config.toml
normalize_top_k = true
init_std_router = 0.00669
tie_word_embeddings = "early"
Below are experts of layer 4 (counted from 0) of a mixture-of-experts language model. Rows are named router (the router's row for the expert), up (a neuron's input weights, with its number), down (a neuron's output weights, with its number) and show model dimensions 0-95. Each number is 200 + 40 x the weight over its row's rms, rounded and kept within 0 to 999.
After each expert's rows: "mostly gets" lists some tokens that are sent to it at least half of the time; "comes before" lists some tokens at least twice as common just after its tokens as in all text. This comes from a sample of Wikipedia text that the model never trained on. Tokens count by the router's weight.

# expert 15
router,185,157,180,208,235,145,164,138,188,229,165,279,157,215,159,226,185,167,165,209,157,174,215,215,193,169,213,124,217,145,224,132,187,146,226,270,195,208,117,274,235,165,179,289,151,232,235,173,233,127,179,232,181,233,230,184,238,130,270,168,139,218,197,150,201,168,178,98,165,159,251,147,188,240,220,206,196,229,246,150,186,245,175,178,157,208,165,234,236,180,223,158,187,218,234,204
up0,219,179,196,175,232,203,119,252,234,187,207,195,140,174,218,138,152,171,218,211,169,187,174,236,199,233,171,245,178,247,277,224,205,219,186,230,160,153,199,215,147,190,180,165,244,124,232,142,224,152,210,240,193,228,303,223,183,231,262,144,200,256,220,201,253,181,231,210,290,219,100,236,277,254,236,232,172,206,197,262,181,181,190,141,194,264,226,244,250,181,159,268,191,165,194,209
down0,153,132,258,162,167,244,193,272,191,178,202,221,192,218,188,223,188,130,185,254,231,180,240,190,190,184,251,249,237,210,228,193,186,205,243,216,143,219,158,213,137,183,270,206,168,247,129,170,184,164,183,157,211,156,204,138,259,160,326,203,160,256,200,221,214,219,230,234,186,145,173,224,279,252,288,251,183,224,247,241,159,163,128,138,174,174,181,179,250,217,176,204,167,222,225,195
mostly gets: " Total", " Location", "otes", "(s", " Born", "areer"
comes before: ":", " |", " ", " by", "\n", "ed"

# expert 56
router,193,199,223,264,174,216,170,256,174,177,236,255,220,139,236,241,248,180,174,189,193,209,126,218,173,257,198,167,250,184,161,167,251,255,149,192,151,211,151,221,257,268,168,232,259,106,157,177,197,165,201,264,190,284,258,245,255,226,283,270,191,228,267,164,224,220,197,210,197,202,188,214,167,216,203,251,217,216,199,161,196,157,304,271,247,193,175,202,189,191,150,177,211,198,178,234
up0,161,149,192,208,151,123,188,150,250,112,241,199,196,239,136,184,167,225,179,178,162,202,224,232,197,228,176,103,195,199,243,247,217,168,191,171,240,189,158,143,172,289,216,257,131,183,176,170,188,167,195,261,220,132,193,199,211,206,245,179,179,227,251,242,234,204,153,241,249,202,133,138,197,269,126,183,227,171,199,225,267,208,157,163,258,248,172,203,183,254,207,142,159,232,243,204
down0,261,216,200,230,145,208,130,134,209,164,240,223,128,174,213,275,166,179,127,228,218,187,197,203,164,169,161,148,187,175,223,179,248,201,220,162,218,214,238,221,209,293,226,132,196,164,228,207,133,188,216,311,176,148,180,197,180,242,214,143,220,175,194,259,153,123,220,232,244,210,200,172,150,188,88,233,177,250,256,187,208,152,221,217,210,223,221,222,175,248,198,154,187,128,186,225
mostly gets: " not", " would", " has", " appear", " add", " it"
comes before: "ed", " a", "ing", " the", " be", " to"

# expert 4
router,232,205,165,220,223,200,161,219,189,264,287,170,165,206,233,206,188,173,264,254,149,175,211,197,251,157,252,208,215,295,165,186,186,250,138,222,196,204,140,193,153,173,217,246,164,214,207,112,266,266,127,142,189,197,187,148,224,186,231,262,244,231,242,236,193,216,225,206,173,183,227,228,155,125,140,223,263,183,216,123,227,220,209,224,226,265,204,255,177,210,164,210,200,114,178,244
up0,273,194,149,162,247,165,232,200,176,166,202,149,269,222,98,187,113,231,143,198,215,176,212,211,241,236,175,174,259,191,202,163,175,225,171,193,230,224,228,208,205,233,199,201,166,229,183,292,164,226,153,133,234,193,147,218,143,233,269,222,203,160,139,219,246,235,213,150,191,167,255,205,219,207,193,222,145,206,189,221,127,274,165,197,195,107,212,289,166,227,236,192,176,238,250,240
down0,159,133,183,266,221,180,177,139,163,143,202,222,248,221,119,235,192,285,238,187,200,171,173,187,198,261,174,239,265,189,201,241,145,153,193,247,273,227,205,155,269,208,169,114,190,210,166,214,214,266,202,159,239,160,191,244,114,179,221,140,228,120,180,181,196,187,158,176,267,282,226,150,167,205,187,219,202,241,128,201,198,148,203,172,204,199,151,244,197,170,211,199,228,204,243,168
mostly gets: "),", ")", "\",", "]", "\"", " /"
comes before: " |", " ", " (", ")", " is", " –"

# expert 35
router,221,168,152,243,207,158,175,170,212,265,140,174,118,212,152,163,219,204,165,288,217,173,222,252,201,216,261,237,233,150,200,135,165,130,250,252,162,151,189,186,199,193,169,188,241,233,207,170,258,166,186,233,185,161,212,206,261,193,248,153,146,230,179,230,180,218,157,160,161,208,181,241,229,174,220,227,158,144,194,167,228,182,206,215,176,95,142,202,299,125,178,155,213,146,225,254
up0,175,180,259,207,134,205,236,244,181,170,277,214,232,200,223,237,178,187,167,166,216,183,196,190,224,198,203,210,144,165,201,189,256,222,246,181,295,186,166,108,205,229,133,105,184,222,292,200,208,208,232,204,224,196,283,191,181,278,180,259,207,259,175,221,258,180,283,231,234,212,222,209,217,198,170,153,253,174,272,212,242,176,277,188,157,164,129,133,164,217,189,166,217,204,215,191
down0,215,244,184,209,154,185,165,235,206,161,186,197,155,258,179,240,234,143,274,188,192,182,127,143,254,81,179,188,235,150,313,220,215,234,188,206,206,146,208,164,154,208,185,179,217,183,274,173,155,315,159,180,261,213,181,211,211,214,135,245,191,282,183,206,201,209,170,226,214,238,216,191,189,156,252,189,259,218,212,193,150,193,253,152,173,170,196,223,174,192,123,182,190,167,209,246
mostly gets: " album", " Sup", " Total", " Play", " List", " —;"
comes before: ":", " |", "er", "ase", " of", " |\n"

# expert 41
router,212,179,253,199,182,212,247,194,264,252,265,214,182,147,147,208,201,182,148,248,162,195,193,185,220,133,232,176,186,175,245,130,141,227,160,217,188,222,213,233,248,159,157,193,188,223,141,156,167,284,175,160,179,136,186,168,196,206,239,206,225,238,150,213,241,217,164,249,132,251,257,245,200,189,189,264,253,183,171,136,263,151,243,170,174,244,140,223,245,227,162,216,274,104,176,229
up0,202,212,176,210,296,291,208,241,123,147,234,198,205,171,188,228,180,193,257,253,140,234,202,202,257,207,187,171,181,193,229,204,221,147,172,201,213,170,227,182,246,238,266,224,167,245,218,248,128,168,291,205,153,201,148,126,209,199,216,212,193,261,175,152,193,227,234,191,236,112,242,226,272,156,194,239,203,242,239,233,157,234,173,172,298,164,227,174,211,205,213,149,232,211,237,138
down0,268,200,125,184,215,219,238,240,188,143,183,201,196,105,182,164,215,161,283,221,260,222,271,176,141,220,253,218,190,173,199,192,275,210,192,235,236,175,230,148,213,216,167,172,298,287,214,201,176,252,168,199,237,261,228,172,239,146,145,233,155,231,146,221,226,197,127,166,232,281,236,201,166,177,143,171,184,157,204,204,229,191,169,242,196,135,214,239,166,231,195,181,162,181,221,239
mostly gets: " French", " ", " for", " b"
comes before: "19", "20", " the", "1", "2", "18"

# expert 24
router,244,170,202,201,209,159,175,203,221,171,189,192,121,125,189,259,237,278,237,246,225,153,218,204,196,141,227,144,207,139,168,189,157,163,219,199,240,214,145,224,197,184,245,234,250,244,132,144,121,269,187,145,165,158,247,214,230,231,204,161,251,106,153,238,257,229,145,167,187,207,204,186,162,172,181,248,224,206,149,235,255,162,188,142,143,249,222,191,159,207,147,251,226,179,234,175
up0,214,136,184,174,193,110,275,211,179,167,214,229,173,170,313,163,229,211,231,243,191,171,141,164,167,238,267,186,243,134,194,174,197,192,193,185,239,210,162,225,183,181,236,202,203,181,222,272,254,285,195,160,139,192,253,196,176,194,215,156,246,233,187,134,221,170,257,241,197,214,154,152,206,106,181,228,117,218,225,233,193,201,297,270,243,218,210,204,177,208,216,213,209,168,149,223
down0,180,175,164,172,196,204,149,213,210,196,233,102,245,181,180,215,249,217,247,210,189,156,196,239,182,222,230,213,222,228,174,217,192,189,229,196,181,186,254,183,188,167,161,250,120,137,197,177,164,173,189,244,220,189,228,184,248,252,240,202,170,248,130,218,235,239,188,172,203,261,241,191,115,201,175,152,258,251,183,255,282,115,205,257,125,223,134,291,221,180,146,228,197,208,271,127
mostly gets: "1", "5", "2", "0", "4", "7"
comes before: " |", "–", ".", ",", " |\n", ";"

# expert 61
router,197,162,250,248,131,219,208,192,180,196,240,226,280,140,237,259,212,207,165,228,210,220,164,230,179,270,211,136,275,216,140,243,225,182,217,265,219,219,115,236,210,227,174,191,184,244,241,177,216,166,132,298,204,251,231,215,197,171,220,182,159,199,256,149,218,162,200,236,145,241,165,226,124,196,281,210,203,233,175,203,185,160,203,237,133,211,183,180,183,184,246,140,239,273,136,200
up0,214,196,117,174,205,210,262,199,172,173,161,219,246,241,188,197,211,196,86,228,170,218,116,191,153,137,189,183,148,184,232,203,227,221,177,173,188,162,241,254,152,307,185,157,158,237,221,242,237,276,212,264,211,176,190,219,224,155,226,178,189,195,228,194,223,198,165,190,216,223,231,198,163,184,165,149,227,84,176,273,249,184,192,161,140,166,167,130,160,207,243,174,136,239,222,205
down0,196,192,250,162,138,182,183,196,147,210,261,162,173,153,246,179,304,212,246,255,230,152,205,216,168,210,261,185,208,186,195,206,240,263,231,257,197,130,137,238,222,225,171,326,220,206,163,285,152,199,263,232,186,194,163,180,219,234,160,208,251,160,181,169,228,162,181,217,142,184,253,230,162,218,175,222,201,222,197,141,185,135,159,154,298,200,192,209,208,173,161,152,225,223,179,213
mostly gets: "ted", " out", "ounced", "ended", "ided", " located"
comes before: " to", " by", " in", "ed", " the", " on"

# expert 5
router,215,172,205,240,197,296,229,229,255,198,168,204,151,253,193,192,123,240,152,221,191,248,173,245,284,161,177,167,176,274,159,273,191,180,153,178,136,257,143,178,271,162,142,268,232,194,155,138,155,237,246,204,192,148,226,220,234,148,257,157,209,192,206,168,221,212,192,177,168,209,192,198,244,218,197,228,250,195,262,170,188,126,193,192,203,250,164,213,146,246,193,172,152,124,225,215
up0,165,231,129,177,206,223,171,202,183,182,175,197,202,200,141,202,156,198,197,187,188,198,235,206,159,122,158,212,176,152,178,144,187,124,224,197,157,97,153,211,217,217,207,180,170,153,133,244,166,201,211,233,145,235,206,168,259,149,240,275,220,162,187,168,232,217,167,141,314,245,189,191,246,227,233,225,265,189,175,293,167,174,230,149,251,180,209,178,97,214,207,213,132,201,194,213
down0,192,137,249,206,143,199,184,257,193,223,245,195,156,232,149,162,240,199,203,167,168,262,153,210,238,198,237,225,184,217,175,194,147,209,240,181,230,236,163,259,257,169,136,189,193,236,110,246,212,141,257,189,176,218,155,187,235,184,203,161,190,201,247,135,130,253,261,214,194,156,227,223,156,148,108,231,243,134,235,214,158,180,246,227,172,202,158,196,228,277,231,238,233,190,280,264
mostly gets: "°", "′", " −", "°N", "″", "″N"
comes before: " ", "′", "0", "°", "00", "″"

# expert 17
router,149,213,239,177,167,206,278,216,218,251,308,213,247,185,194,244,233,228,141,204,234,178,161,170,173,207,156,129,228,223,212,159,214,260,126,271,222,184,148,256,250,225,144,220,155,269,211,219,149,262,219,191,227,123,227,123,220,205,238,138,184,170,173,244,208,190,187,227,189,231,192,230,185,245,251,278,217,195,137,210,199,195,236,148,204,258,179,248,233,228,187,164,191,184,129,183
up0,174,121,215,210,157,264,163,151,161,249,226,177,161,254,189,240,234,129,220,212,233,151,242,175,251,229,227,281,189,173,183,181,145,192,215,189,207,217,144,203,189,218,208,221,97,218,200,268,264,109,160,243,215,203,153,239,185,197,199,290,228,263,211,197,142,158,173,236,242,226,158,189,194,131,200,194,241,186,173,221,176,157,180,171,244,211,154,227,226,170,242,150,231,128,195,132
down0,187,210,170,207,210,283,122,216,197,164,182,215,174,245,171,269,80,240,301,211,244,116,203,214,226,233,251,246,223,235,180,223,184,157,221,178,210,300,170,204,141,224,228,224,246,162,203,283,209,251,181,173,214,225,186,252,190,178,194,228,203,247,162,122,191,223,210,169,173,228,211,218,134,169,199,98,187,201,219,183,210,189,153,187,166,199,230,124,168,154,213,187,225,207,185,174
mostly gets: " to", " on", " for", " into", " through", " about"
comes before: " the", " a", " be", " his", " their", " an"

# expert 53
router,193,170,234,212,183,164,226,182,267,247,255,210,176,151,136,238,198,175,144,240,169,171,171,216,232,142,245,196,197,174,239,149,145,262,155,223,178,251,196,245,234,198,155,191,184,219,154,149,191,285,194,146,160,143,197,164,171,198,249,192,225,243,141,188,240,220,167,235,148,256,242,236,200,206,190,243,248,187,194,134,255,131,239,182,159,258,137,216,239,215,154,247,271,108,175,226
up0,95,260,180,225,211,198,174,164,156,118,139,170,175,150,206,202,206,148,174,200,147,177,183,268,242,260,204,186,226,189,102,247,141,240,167,176,250,145,162,213,204,242,184,223,226,173,238,259,206,131,190,211,228,234,270,197,139,178,213,240,251,197,167,197,213,163,154,230,190,206,208,175,167,170,277,201,131,243,261,228,204,217,192,257,198,154,205,197,185,192,295,220,189,209,166,135
down0,173,233,261,198,200,211,214,212,212,193,200,242,254,134,277,170,241,233,259,208,224,175,205,216,229,289,219,232,243,153,163,197,147,220,246,186,262,217,226,107,200,223,207,230,265,287,205,175,224,156,159,232,186,167,213,251,196,170,172,252,211,263,265,195,228,218,167,114,172,200,191,202,156,151,204,222,257,199,210,140,199,210,208,210,248,226,181,258,276,232,245,205,305,229,253,187
mostly gets: ")", " –", " do", " -", " pass", " |"
comes before: " ", " —", "|", " .", " N", " -"

# expert 8
router,287,208,125,182,171,178,241,141,217,226,224,147,194,245,230,231,215,264,206,228,177,231,281,253,212,152,195,208,173,224,172,168,214,301,137,267,214,205,201,209,152,174,182,232,172,149,239,199,166,208,238,178,258,144,239,140,227,247,261,155,192,161,159,229,126,230,164,162,160,191,172,170,184,198,173,237,259,168,150,213,151,196,271,169,206,223,278,153,187,248,192,272,177,192,200,205
up0,256,205,151,144,201,238,196,262,214,137,282,171,134,286,237,199,209,223,258,181,225,191,133,195,197,132,173,216,197,151,215,216,219,214,255,218,223,221,159,115,194,193,164,233,225,226,178,114,208,153,240,192,202,227,238,234,225,233,119,185,146,295,173,209,160,298,192,183,190,265,214,231,229,218,228,200,248,216,163,205,233,140,226,204,218,180,185,181,227,176,263,192,248,187,271,184
down0,258,179,212,207,238,256,185,226,168,248,294,159,84,203,159,194,191,297,170,195,200,191,201,214,189,150,183,233,219,218,107,188,247,190,148,214,159,204,205,165,209,223,183,170,215,198,251,189,242,229,216,228,223,234,214,170,210,255,237,156,223,131,188,122,159,334,234,202,181,227,218,245,248,166,218,183,219,162,192,165,247,150,250,229,176,202,218,179,210,202,166,240,225,163,289,208
mostly gets: "19", "20", "10", "11", "14", "17"
comes before: "–", " |", ",", ".", "0", ")\n"

# expert 13
router,172,199,151,180,192,181,200,198,172,184,199,271,181,176,186,135,301,225,179,169,220,140,208,268,184,226,193,199,189,208,214,190,183,231,239,205,256,202,151,240,219,216,193,139,275,225,171,124,213,207,265,176,148,167,248,170,228,120,216,153,172,205,205,151,252,206,206,101,177,212,211,160,246,202,200,166,244,144,189,133,186,217,252,219,220,195,206,171,260,231,149,233,129,221,317,139
up0,206,252,176,186,170,178,209,187,190,149,228,234,130,232,187,225,114,236,195,201,190,198,163,175,200,198,245,188,115,263,246,216,168,190,188,248,190,223,128,121,230,235,226,170,223,230,183,218,211,218,156,168,199,233,207,208,194,236,185,229,111,261,186,253,199,266,299,208,209,163,239,154,192,194,208,247,223,249,199,322,240,222,207,154,264,199,223,152,201,210,183,220,148,111,275,200
down0,191,216,260,206,133,204,199,193,219,232,185,211,256,165,166,165,254,232,222,196,128,216,221,282,181,241,238,142,248,181,264,220,130,203,207,174,239,102,158,279,187,151,173,188,259,223,222,189,164,138,256,144,105,227,233,229,221,286,179,198,228,203,195,205,219,263,179,212,148,217,211,218,156,185,286,145,177,138,183,244,247,205,182,193,214,205,217,216,171,209,145,200,209,199,263,161
mostly gets: "|", "\n", " |\n", "==", ")\n", "==\n"
comes before: "-", "|", "==", "===", "The", "="

# expert 27
router,196,160,247,217,176,194,217,197,278,250,262,220,173,147,140,224,214,166,150,248,159,199,195,194,239,125,240,189,199,172,244,140,138,241,159,220,170,235,210,238,243,186,158,188,176,229,158,151,177,274,198,162,182,146,191,190,180,197,239,194,217,246,132,196,236,219,169,222,131,271,251,218,207,206,193,245,263,189,187,125,268,122,242,180,179,256,142,209,229,220,157,218,255,105,182,230
up0,141,165,150,181,202,249,174,206,140,229,189,195,235,189,284,208,206,236,187,265,200,253,190,141,142,222,184,214,255,182,196,188,213,115,235,179,171,221,241,160,198,226,186,213,222,240,252,255,194,141,238,248,127,259,221,231,224,239,193,294,172,158,193,181,179,224,189,223,168,184,164,138,249,221,135,241,149,97,272,220,190,162,249,239,166,172,214,198,205,193,194,130,224,246,212,132
down0,234,115,149,170,161,126,186,153,264,204,222,241,198,219,205,257,209,145,168,188,150,195,223,251,167,200,210,132,300,162,205,169,175,178,160,128,189,228,211,148,178,198,159,189,195,193,230,189,189,211,232,200,162,190,169,244,117,188,262,207,289,190,215,188,240,206,206,168,229,182,150,282,234,207,215,219,176,182,213,212,280,176,221,216,108,216,199,167,215,187,208,120,293,162,260,199
mostly gets: " he", " He", "He", " she", " se", " gr"
comes before: " ", " was", "0", " —", "20", " |\n"

# expert 22
router,147,180,213,159,134,206,204,209,238,249,101,165,218,137,169,157,258,206,198,193,176,182,129,182,168,171,277,153,270,275,190,150,162,214,117,242,191,154,239,244,270,224,191,145,238,243,187,182,212,207,224,204,180,147,191,138,218,202,239,225,217,212,165,170,173,207,261,208,207,213,145,170,127,273,162,135,174,198,213,226,258,166,255,146,210,167,170,234,202,217,184,195,219,200,129,244
up0,262,186,112,149,209,172,230,200,178,130,178,215,171,188,161,271,120,198,229,222,191,147,119,206,133,180,206,203,236,214,225,213,139,221,196,190,262,172,187,196,275,278,159,185,161,183,126,230,189,173,192,197,207,233,249,168,200,213,143,199,186,140,257,163,163,250,199,180,271,239,191,196,170,232,247,215,222,237,225,256,305,169,205,246,203,132,221,228,209,165,159,144,239,185,150,194
down0,229,175,127,225,141,174,111,166,217,285,172,211,143,138,114,283,100,121,156,205,264,222,207,226,240,186,178,200,208,190,223,202,228,215,182,184,189,135,194,184,157,226,169,230,227,219,227,169,182,248,248,238,185,170,201,176,235,193,188,199,234,223,236,223,215,207,229,168,307,194,201,148,170,199,144,205,270,188,169,201,200,260,201,145,234,172,200,242,237,193,215,255,196,228,199,289
mostly gets: " In", " after", " November", " At", " during", "In"
comes before: " ", " the", " his", " a", "uring", "stit"

# expert 46
router,165,199,154,184,193,234,208,276,162,225,211,227,229,241,278,287,246,211,200,197,207,208,215,139,264,222,167,131,109,158,254,173,209,117,250,207,220,155,172,142,141,209,251,187,243,218,266,159,207,227,144,170,217,143,153,172,306,192,237,160,217,214,178,184,174,193,178,189,203,220,264,255,276,240,217,178,181,194,205,166,205,183,172,209,268,156,225,174,163,247,195,183,231,257,177,201
up0,249,206,257,236,203,283,193,179,221,187,206,162,165,244,160,241,183,151,175,147,191,175,117,226,138,256,138,175,177,196,177,165,251,228,179,199,243,219,233,189,209,128,268,140,198,222,154,253,255,191,168,187,275,193,205,240,265,200,211,182,162,154,220,147,183,225,249,131,270,214,177,233,190,159,235,179,194,241,153,196,243,225,170,228,176,171,124,231,274,193,229,220,172,145,145,129
down0,274,230,191,202,181,192,123,187,179,178,222,192,206,218,249,170,175,152,134,224,165,224,178,194,203,311,157,250,131,204,156,185,231,189,210,196,251,176,199,186,172,188,189,177,186,312,193,200,268,244,204,211,194,192,221,190,212,145,154,102,246,190,184,211,200,177,234,174,194,192,123,187,144,120,211,218,175,274,248,126,186,225,143,236,203,159,177,311,208,243,196,227,208,213,189,249
mostly gets: "ation", " University", "ction", "ution", " city", " State"
comes before: " of", ",", " in", " and", ".", ".\n\n"

# expert 29
router,246,195,167,257,166,180,233,220,233,184,196,142,158,169,143,277,148,273,208,227,113,195,205,214,217,225,251,132,154,197,142,220,239,230,227,231,217,248,192,205,177,204,198,225,140,204,295,193,238,223,306,155,181,184,185,221,238,275,245,206,116,150,169,205,184,206,189,228,160,211,138,186,231,213,161,240,249,225,186,177,248,183,233,254,174,267,194,220,283,208,173,226,249,165,208,225
up0,249,282,187,249,195,199,213,195,224,172,172,185,221,139,194,211,148,193,173,160,117,165,62,250,146,164,193,246,227,169,228,231,242,160,133,128,181,181,167,160,215,236,190,74,205,160,199,159,297,248,149,211,161,229,176,256,214,184,188,184,222,176,171,145,245,125,169,174,193,160,214,220,222,202,201,174,171,212,172,197,175,172,243,236,240,238,227,193,199,221,236,235,214,173,214,198
down0,179,230,199,192,265,183,195,143,220,239,128,241,155,156,188,222,243,208,120,170,182,137,167,165,188,304,180,194,195,170,234,167,212,154,139,117,215,242,197,193,179,211,225,215,163,209,198,179,229,182,157,185,183,233,176,196,297,206,232,159,142,148,200,152,186,225,255,218,226,216,213,187,162,220,177,288,228,170,196,103,222,186,170,236,187,246,152,239,229,197,237,220,225,306,276,175
mostly gets: "%", "56", "53", " −", "54", "29"
comes before: " |", "%", ".", " |\n", "0", ";"

# expert 20
router,192,150,199,207,187,261,226,203,215,174,240,113,218,244,228,225,128,217,213,161,252,212,166,198,124,162,216,164,153,263,261,231,202,141,181,239,225,194,131,234,225,264,209,234,249,256,145,179,244,221,250,222,163,190,160,162,233,222,234,181,197,157,268,132,218,152,325,180,191,201,212,168,189,273,123,206,232,128,186,239,218,219,214,192,164,182,187,209,189,203,203,161,144,215,136,194
up0,150,251,232,172,162,145,255,283,217,235,140,208,233,185,104,215,170,177,211,205,207,136,193,166,162,146,231,149,145,165,103,157,193,182,150,146,202,204,221,247,237,131,167,166,196,201,248,162,162,179,209,195,159,204,190,268,137,127,163,219,189,226,176,204,181,142,176,221,264,128,180,155,158,174,167,243,203,172,166,213,232,217,165,214,161,212,162,242,294,146,183,187,208,184,201,194
down0,288,146,163,119,208,223,198,223,158,134,168,199,169,212,202,184,239,212,220,106,220,152,164,306,225,211,209,184,214,181,217,173,224,208,172,239,327,138,160,144,190,216,193,248,171,216,217,177,244,219,159,253,206,171,210,195,296,175,199,137,169,230,183,189,216,142,158,201,178,193,231,186,189,239,127,178,177,195,263,276,204,194,262,186,246,258,235,224,162,186,235,203,227,214,197,201
mostly gets: " within", " between", ");", ";", " |", " the"
comes before: " ", " the", " N", " S", " —", " M"

# expert 7
router,217,205,217,261,226,190,163,84,131,238,194,234,157,271,199,152,175,179,191,118,163,186,235,225,189,155,199,218,159,192,202,214,175,132,191,215,211,196,185,252,223,171,173,233,192,186,156,162,182,202,265,203,158,168,152,131,236,150,224,171,202,235,245,131,223,181,212,146,161,134,151,147,221,234,118,156,233,178,167,159,197,256,121,151,153,176,189,209,248,205,210,227,100,183,180,214
up0,213,245,174,248,174,142,199,142,287,174,245,179,212,245,197,157,304,247,248,240,258,177,200,181,253,159,227,156,184,149,189,227,232,235,198,127,207,185,158,162,230,205,213,211,227,223,178,220,163,179,177,197,268,213,151,209,150,210,225,212,156,182,201,249,206,190,226,177,227,221,200,188,224,257,180,205,192,259,204,217,255,226,189,189,105,219,218,299,281,221,190,230,275,119,244,124
down0,208,223,158,187,215,244,254,202,273,143,204,173,206,186,166,218,266,272,212,223,230,233,215,194,208,256,233,191,177,219,181,176,144,182,186,103,214,225,201,210,281,185,192,227,185,164,166,246,141,116,172,207,170,206,178,199,176,164,288,101,231,203,199,257,148,189,159,162,206,267,178,128,203,227,252,146,222,180,193,216,189,178,189,239,143,236,156,247,223,180,116,196,261,157,182,130
mostly gets: "|", "=", " Location", " •", " Born", ")\n\n"
comes before: " ", ":", " S", " M", " D", " \""

# expert 44
router,170,171,314,208,214,254,251,242,192,240,172,157,227,216,159,218,209,219,181,162,166,208,223,230,204,190,255,175,170,212,114,190,208,240,194,194,225,224,284,177,256,184,212,231,239,224,172,186,155,228,226,151,139,127,216,136,268,241,153,212,247,239,250,251,241,217,178,254,134,264,225,296,267,222,138,169,209,170,196,230,160,171,176,178,211,251,160,186,208,251,169,221,146,163,202,217
up0,190,162,224,223,248,227,182,158,197,237,219,172,122,157,234,242,186,150,273,110,149,216,213,220,187,307,278,187,132,259,186,240,213,167,212,182,185,156,250,144,129,208,231,186,192,201,234,184,149,219,194,241,182,217,149,160,186,200,173,272,171,207,235,155,188,118,171,196,154,183,210,202,246,229,204,150,178,111,195,250,222,194,141,243,192,222,247,174,198,150,242,255,148,226,180,165
down0,180,193,260,162,163,191,151,172,189,195,159,136,199,182,175,171,224,241,196,217,219,204,204,263,248,181,275,177,243,164,163,211,240,245,176,249,247,199,286,195,241,201,170,240,170,186,222,186,278,164,171,234,215,190,212,139,259,202,242,178,276,228,171,194,302,252,161,247,182,149,259,148,289,158,203,204,109,220,190,170,234,191,198,142,275,165,213,200,251,204,201,259,214,190,218,253
mostly gets: ".", " The", ".\n\n", ").", ".S", ".\""
comes before: " The", "==", " In", " He", " It", "In"

# expert 6
router,178,173,205,209,247,210,246,238,231,165,264,249,174,149,212,180,199,173,219,259,182,164,265,134,220,124,186,228,251,143,264,191,186,245,171,119,225,267,218,158,142,182,204,176,212,200,152,255,264,223,204,278,120,182,195,163,189,97,157,228,257,252,212,181,234,192,126,173,219,233,199,227,244,200,168,220,251,130,156,193,226,162,208,251,182,161,245,175,231,190,209,182,229,219,187,150
up0,178,285,210,165,147,173,218,208,206,200,160,196,216,239,173,186,202,179,205,206,261,184,222,156,171,203,311,129,157,228,208,208,172,273,219,222,194,184,204,163,211,67,198,248,227,184,182,190,202,166,282,175,243,219,250,315,203,212,196,180,198,160,168,218,159,162,147,201,142,208,165,191,239,127,225,210,203,201,162,291,214,228,215,242,199,256,229,255,259,190,133,188,212,232,230,210
down0,151,266,205,199,225,149,167,159,286,235,215,208,154,227,80,230,173,174,227,159,222,174,177,195,203,154,166,134,235,227,234,113,188,179,245,209,217,174,132,274,175,211,185,152,170,251,162,187,238,268,208,227,267,235,187,215,171,217,191,260,288,231,216,204,212,151,158,221,216,146,228,160,221,205,147,209,210,199,275,244,245,170,166,221,242,206,185,160,230,213,189,199,168,177,248,279
mostly gets: "ino", "i", "ta", "ica", "co", "ya"
comes before: ",", "\n", " (", " and", "is", "a"

# expert 3
router,156,174,209,232,184,136,221,184,190,163,272,160,295,199,280,285,273,205,153,226,291,196,203,216,245,231,191,235,205,197,208,169,206,164,236,261,187,174,170,172,145,219,222,202,138,214,207,184,167,195,167,237,246,237,204,244,260,198,194,193,224,169,170,137,196,214,175,201,219,206,264,249,233,181,204,195,109,281,228,154,249,185,152,251,179,183,275,130,196,156,235,212,228,253,250,208
up0,188,277,159,217,155,257,171,149,195,201,186,219,238,171,165,218,268,230,143,206,208,238,218,225,150,274,155,151,160,140,207,155,237,186,184,223,239,122,236,258,165,145,191,216,222,179,171,215,280,235,147,229,125,210,219,294,131,211,257,178,154,202,208,185,236,146,236,173,127,233,264,244,185,229,190,171,176,116,241,290,192,210,184,230,211,222,203,205,201,209,172,192,193,183,244,193
down0,175,260,192,215,194,172,246,219,165,214,237,180,180,157,152,155,167,165,203,212,236,178,190,245,132,251,219,258,254,171,166,192,178,165,188,239,218,256,183,201,131,229,103,166,183,113,267,258,258,194,239,190,266,232,204,238,105,212,167,211,155,205,202,156,203,146,178,201,142,181,222,188,131,106,165,211,203,162,215,124,168,146,215,160,177,176,165,145,176,230,176,183,267,176,201,194
mostly gets: " team", " school", " line", "ailway", " program", " song"
comes before: "s", " of", ",", ".", " in", " and"